Experts of a small language model.
Experts: 128 experts in each of 9 layers, 32 GELU neurons an expert, 8 picks a token, a sigmoid router.
Training: a variant of SOAP for the experts, 433M tokens.
Below are experts of layer 6 (counted from 0) of a mixture-of-experts language model. Rows are named router (the router's row for the expert), up (a neuron's input weights, with its number), down (a neuron's output weights, with its number) and show model dimensions 80-119. Each number is 500 + 40 x the weight over its row's rms, rounded and kept within 0 to 999. Numbers have three digits each.
After each expert's rows: "comes before" lists some tokens at least twice as common just after its tokens as in all text; "mostly gets" lists some tokens that are sent to it at least half of the time. This comes from a sample of Wikipedia text that the model never trained on. Tokens count by the router's weight.

# expert 77
router:514567530456442530471456510532462470477504490522546450497506405424515528503494495477504493483528488477487437506488490501
up0:496486470571521476538458510501522488561504538577561498470460466562501517554478555492546475521523561536577509555557481528
down0:566519486397486477459502502556489471550521554512530493422410475451468492508467473501414566446511500467456478533538573466
up1:515509577414473440480477488516470462543510501518584472449502497452508500568490488562491499474465463504512468511459541519
down1:493553505513516452504512403472432467512537497566466512470512447429491520488501514445548519431464490443554476487479528493
comes before: "-", "|", "is", "er", "en", "ud"
mostly gets: ")\n", ".\n", " La", " Wil", "\n", " Ba"

# expert 10
router:482563519484489527458504475601518456475496504570509466579467483543487526477517441528480466465485577455509456462481420512
up0:445468494529506568486469569561533423537522553528494457514556401510474530464518499469527470506447482492407480480571453492
down0:478491494443514430544445470536454549478472446412520541491478448476412504461513547538514540445484556445525488544489485410
up1:500471500520563520428520590482467505522457462564517459452500562500495504514560503441524476552542545516461440458526505455
down1:540530472468481519518505492491537481459508486476450531430470543468480444450492528514475568450452565492572554460521455531
comes before: "ing", "ed", "s", "ers", "er", " to"
mostly gets: " not", " work", " played", " found", " design", " act"

# expert 76
router:543578525517481532425515459522515475492515532525545470474478446505517519503547542533514450521465572392435493498460533498
up0:509508478541505522467544456531513516592480469603472483532491478538470488535473486577530495472555440430469540505496552485
down0:519504500504589506491491451479497545542453504532530529494550465527529505494497491498476533458510457482506482507473542545
up1:499577506536528448459411468509500497514498529528509480457541502500532588553469506512543542503484490513507533439506541482
down1:552526470470576551513397472404472490520531495496492548472503493534417452369517514474475528469530519495555525514541520514
comes before: " to", " in", " by", " the", " as", " on"
mostly gets: " made", " released", "ted", "ated", " used", "ized"

# expert 14
router:536502517467506487485443433522522508433527524494555447464455510566494473490571535470541485436536480427492516483405418464
up0:512476494494516578500464423459493472512527426489501512453466440476506486493513451551570459481513460454482572472533429467
down0:494480505495512509493511475452532507411573527491463463582580539562505464505493562475440497529564540523516491493457502534
up1:501503436527499505409474518499512504499534536469529483510499443562538593539521489510447500525569465463435462506531498480
down1:509515521469541493509514541467527445512462558437537530481547523461454462524553518487536484467501481523507421525482547548
comes before: " ", " |", " P", " G", " —;", " S"
mostly gets: " —;", " MPC", " Soviet", " ·", " Racing", " Succeeded"

# expert 70
router:468483537478506458486513557560498452426565464499504494569450492480480534519453477529518452457585518397482466480450451463
up0:493620603515435482417445528473519498483457507466509541424467458503543560549461459504530473571512519468497517459585502531
down0:491446553490544483517441531491520460445557556480530467522558463491505440531532546507485479537511506561474612589533400520
up1:470483491384535495533506549535402451534555504523541496489474461504564472410477478514516492462547486517499517487517531507
down1:531553524518469503464515457528505507438426512546443558430467458427481427542480477525471477547537494478478517581508439472
comes before: "1", " |", "0", " |\n", "2", "3"
mostly gets: " −", " JPL", " ", " +", "--", "   "

# expert 61
router:476464538453506484468471482594546472510482499477540494501504429530555504495504482509532510503577534454500469494490487481
up0:521577457505502510575522538452563499456434532536512511502499482461521569502457467522457473505525489456503504477516494527
down0:504526488498589530471450533522518463519470494575541532435492537540503449441507512495532522512547535577492504499548490527
up1:521472501464429483430600504479521552462500515478521501504591582499467515508536473524564462481531547574489494474533515539
down1:537422465556430542440479503513430449477480501449454477446441450537493536533451539552454412507481525564512468426579589481
comes before: " the", " a", " his", " an", " their", " its"
mostly gets: " on", " for", " in", " with", " at", " into"

# expert 45
router:495525474496515508508452508497530567533466495514570445555525419445495580527484546467493471433539458416501567487448465514
up0:573468477491485518514513528499490522505462480498485553487497562387474564508519575523508517540541499580497513503514501497
down0:397548518502527506545495517462500440511560454494514493434461462540518509549446518550512550478478550438521543466490476495
up1:544496523423506520499431453577424534472597465463495590457546460525482536461487539463534502489486508407479479472500464451
down1:534531487498492433555585458529522540402473481448508483542460503489423413456486548501468499525419412492518503517488480450
comes before: ".", "}", "°", "′", "0", ")"
mostly gets: "″N", "″W", " sq", " mi", "″E", " MPC"

# expert 81
router:531458531503447522428516548562517503446495533460529473595535405499475465469489518535506490510504489476545563481475476474
up0:474530500477550512532456574580485472526467458502451499468483521559521518493467510549472507540555483485495499472474467524
down0:455477452447518489489427443495463419500514511527487533488558571467471481536541510440476515479524589485466490563557516530
up1:497522471451455571506496552455569522445466603464519524476461445469511500483476531435501498481503485494438558478470466537
down1:528456493536490456513456520510520565486463460434573538455544488569501499435487466453489486546430450450564518533497513521
comes before: "1", "2", "0", "3", "5", "4"
mostly gets: "_{", " −", " .", " +", " $", "−"

# expert 28
router:534475501443563463422507528477538470513461545544483483522502432480508463508472494502499485495498506474476486475429400439
up0:537504443475515508518430487512491464504466467514516411557490515441540484479540543493432515504579486465475471558458529558
down0:484487465461536494504514478545492519476579470476476484468505493504525468501448519546577543461578469554536504524521424520
up1:487550616500535481477537445457517448541489582525542515530502570464503496516423520538551498441545521457538478451535423509
down1:533437448496537499530553460496469565441494517539516491461468469472503497510444523506434511520555445513420502574473540526
comes before: ",", "'s", " was", " (", ".", " –"
mostly gets: " Smith", " Brown", " Mc", " Jr", " Sch", " Johnson"

# expert 117
router:509504505451538470543481531510491471525438496525533557515505444477511482455621461545493524500513608411483496505481495460
up0:554511508514473523451525465531510462487493555518493557461469516474469584481524487589492577514517528491492491526454541487
down0:491477532442406508574447513569550549501477563466469568465432503454511510441514452432495528446514557526536472523493521494
up1:469455479468619499516527558504509468526497559580523512490513458486500475413529492492535426499473574509491522451485493495
down1:496469501530555437490435493492441498495544488475487488487482458482511529446524474472471563538536494535561445500518564489
comes before: ",", " the", "\n", " (", " in", "s"
mostly gets: " film", " album", " series", " published", " book", " wrote"

# expert 15
router:500486493530554543473486504524516466469502554554500487515443398503533524537549503498555510465511525477466487492520537525
up0:545544484445520474491484533504515596552508508508475532543468534542524480505536482427519530453476498502533464529501498532
down0:478556488467459442443475499515461525488500547484493505516584512531478486543498542542412507445428524544546450521503460515
up1:574466485558529433499551478487542517491468539513472505480531505522459480589479477511531475475427517452556435513463474467
down1:427516491426535463443531493498563559571558472437622499454457532549534552447508509484532542480529564533568521492460422503
comes before: " ", " the", " his", " October", " September", " a"
mostly gets: " during", " before", " until", " when", " since", "In"

# expert 48
router:581526473416456466449517506522517429456494515515569485531506445532500546460497500511521494547511536448456481563479514505
up0:448475561493588549627501535525499550478502499465504520455479540404489439455577517502483479444582510454415547517522532455
down0:466424524463447485401456510524481480498455565457525440504552535577495580503493503573502501494471497432580493431505438459
up1:486540464523522568475512415448539485514475463493522479473458444443430489453525523499477399530481551504528526507402456527
down1:545504552527472524551482492452481507515474435495500475438510509498502517557466465516482537550477458463427510547567484489
comes before: "201", "200", "199", "202", "198", "197"
mostly gets: " Saint", " near", " '", " New", " Royal", "',"

# expert 111
router:528583532534476512460533513570469504494541591503553470464473494518451493446545497510537437507507583433480451445438516515
up0:613496551567453472522616571567476506500514592521480568525486393495509494497515546480532459456430510470526506490453518504
down0:538465494526510545541419488489514555544457509465460479565520498491516467480458537497544509437458457475455487497530516482
up1:434456516559485507520538507496604495513473600572561509493440485512456442538506551432442551512477527489526545508477491535
down1:515496550546488550490486508465508494490600521531526440504435547492529481523526486548516511489495487422477437474507435563
comes before: " to", " the", " in", " by", " as", " a"
mostly gets: " made", " such", " known", " released", " used", " received"

# expert 75
router:529482533450482461428528519507513505484504577601499418513522468528545456493629545484510481509590553510506529503462437504
up0:583505500460580511496474495525452539468437501598465549444427515518478471498541456514491463476579499452474525458489418528
down0:462503519501464491552590478573481513526523456476438486468532488514497457543497542513463494450504577504516502546476549583
up1:524483531419554475469572519504504598488467466548602532526514511464500484489479437506569480484537509523457507506569472508
down1:482487488470499499494496463417465534491485493547559508487488502532485506448600514490449429567487504403490542481461529508
comes before: " was", " be", " and", " the", " been", " is"
mostly gets: " they", " would", " been", " has", " who", " They"

# expert 102
router:542496588459511518465525528562484540522464608517538464490471475464510519421465526450472463489521529488519488456520456583
up0:537531504548473461469443517539488486459494482535501534470509506560508540491459525611502493525587483486509514479467432519
down0:474538534467494488490498476475463496547501493519474473476486515549535506529533516515505533482475397528492566531535539530
up1:594451485544455475526459542542525524501482462529434479455543430520455453505526519489534501514501442466494459466505490480
down1:473371554427568504479533503452432448528467543453503519473529527439534518473460560490520575540426506495485530542409490468
comes before: " ", " the", "%", " and", " The", " Total"
mostly gets: " attended", " among", "%)", " owned", " include", " above"

# expert 113
router:534460594526475523500488477480514508492558506534528470486491466562567486543518512484526462478527537414440485422465464412
up0:494434533507514502487526465500528498443537499455544514520499499585564489531536532495486513432594445500530409482490461584
down0:528415544545490498420512531474513553455539446503437490495566472493510492466516474467441518498473450501447533475462540481
up1:505561486525564563449597526479496509504470496532469509523497569503505610519523564478469441550472508462458588445456517552
down1:430489501461491501542464511512493418563555524495477553456548514474440513506426465491537563583522481457462484489457439529
comes before: " ", " |", "–", " W", " L", " —"
mostly gets: " Stadium", " |", " MPC", " Arena", "emorial", ";"

# expert 3
router:560478609482471515489475537507523526534438523490596446540518514491491499474518543438507511480459511458529478459473451529
up0:551533477522556492455516529501524515500449507500532451589591431543517557512440464466561459454501433503446485482495484531
down0:436507470523480497497442526501491512567564586513490533520548538480550488498482451513477535477503519537519566501525549565
up1:572488508499469564555523493496478449537494485600483452527485494434540458468521484481517419457494513473473474468536510575
down1:603514479509543479542453544490434560523465459565461460532477554538478524504537455502478440501498496550567499554452537506
comes before: "–", ")\n", ")", "%", ",", "."
mostly gets: " million", " century", " sq", " census", " mi", "000"

# expert 7
router:595541539491399546447477523575467484478533502516502525524473510511528555490515474531566467457541561443518471473516488455
up0:495510495544498421504554515526494510610492490471505526506433459515494492440496476502442517440479537489557543523446505555
down0:490521531545504550459521504598482461448444486482485465568539546499553463447484511561519436551471494492460469483523490436
up1:550487526560445539458443509497499543492499479579475574505514514443507496449492444527510501482467466417512551435475477507
down1:502504568563546587490519492441527512515483546495495492489456495487442514550526508477531559534475501454412495572479545474
comes before: "|", "-", "==", "=", "===", "The"
mostly gets: ".\n\n", "\n\n", " |\n", "\n", ".\n", ")\n\n"

# expert 11
router:498597521476485483477527507457455528521502555508618494543497518461481519485541480520468467493445533510513513476463467443
up0:469534515462554443422497476515546485462486478434534488478462543467498458515501524525498471471560498500449457572554481488
down0:482517452511489485507529529467492524515491520531433443558508578554465443450488475523461531460533456503526476449534576572
up1:555540547566532470522529464496474551567516556456518526440484507551417530482584455459486493431477539573535533484510569501
down1:445287480525547550485477488456542480511505512478500445498474527475450476512470541527550456561507519425434462426511534546
comes before: ",", " of", " and", ".", " in", ".\n\n"
mostly gets: "ions", "ics", "ities", "ings", "ians", "ments"

# expert 9
router:500575532522480539510518557551490458471515531467562475564472489519535562441516538480556443364572527407538520447460517491
up0:520492503516453480431487534561487439449479546424435493448514420512481537494505411521452497469516456537442507509555473598
down0:514478505590486543485470427532520484543505498504521550552487454534527481558520499514539442510493522549548458404477502465
up1:485578516538504547488505496510473450487482484555589542582498452530545543537496442429555466459448503505465482486498523420
down1:464420490507434481452532521516492544532519491593482505495526444478555569479511530512428490566537464565541470535472556565
comes before: " |", ";", " |\n", ")", ")\n", "R"
mostly gets: " —;", "″W", "/a", " %", " Votes", "°E"

# expert 74
router:483575510482546509506511535457505461541473573505573494559496522531503525429610477502507446487477552465508501489480491474
up0:512536558423501472489485469506406522494518526496495484517492469519535501502526426420444499547440509508567514523422537574
down0:497434454467488518505438544551574481500523484518490465480457516493463485555549495504513479498528571529467464470544470500
up1:503528471450516452496543527447496506484437530475483506571530507414444494512538414528483403497575534405541542476554448533
down1:430550519483493555504565497459491462558522487447526597494485509486541493499434464498546514435481489534540586511461535505
comes before: " of", ",", ".", " in", ".\n\n", " and"
mostly gets: " years", " game", " time", " games", " election", " series"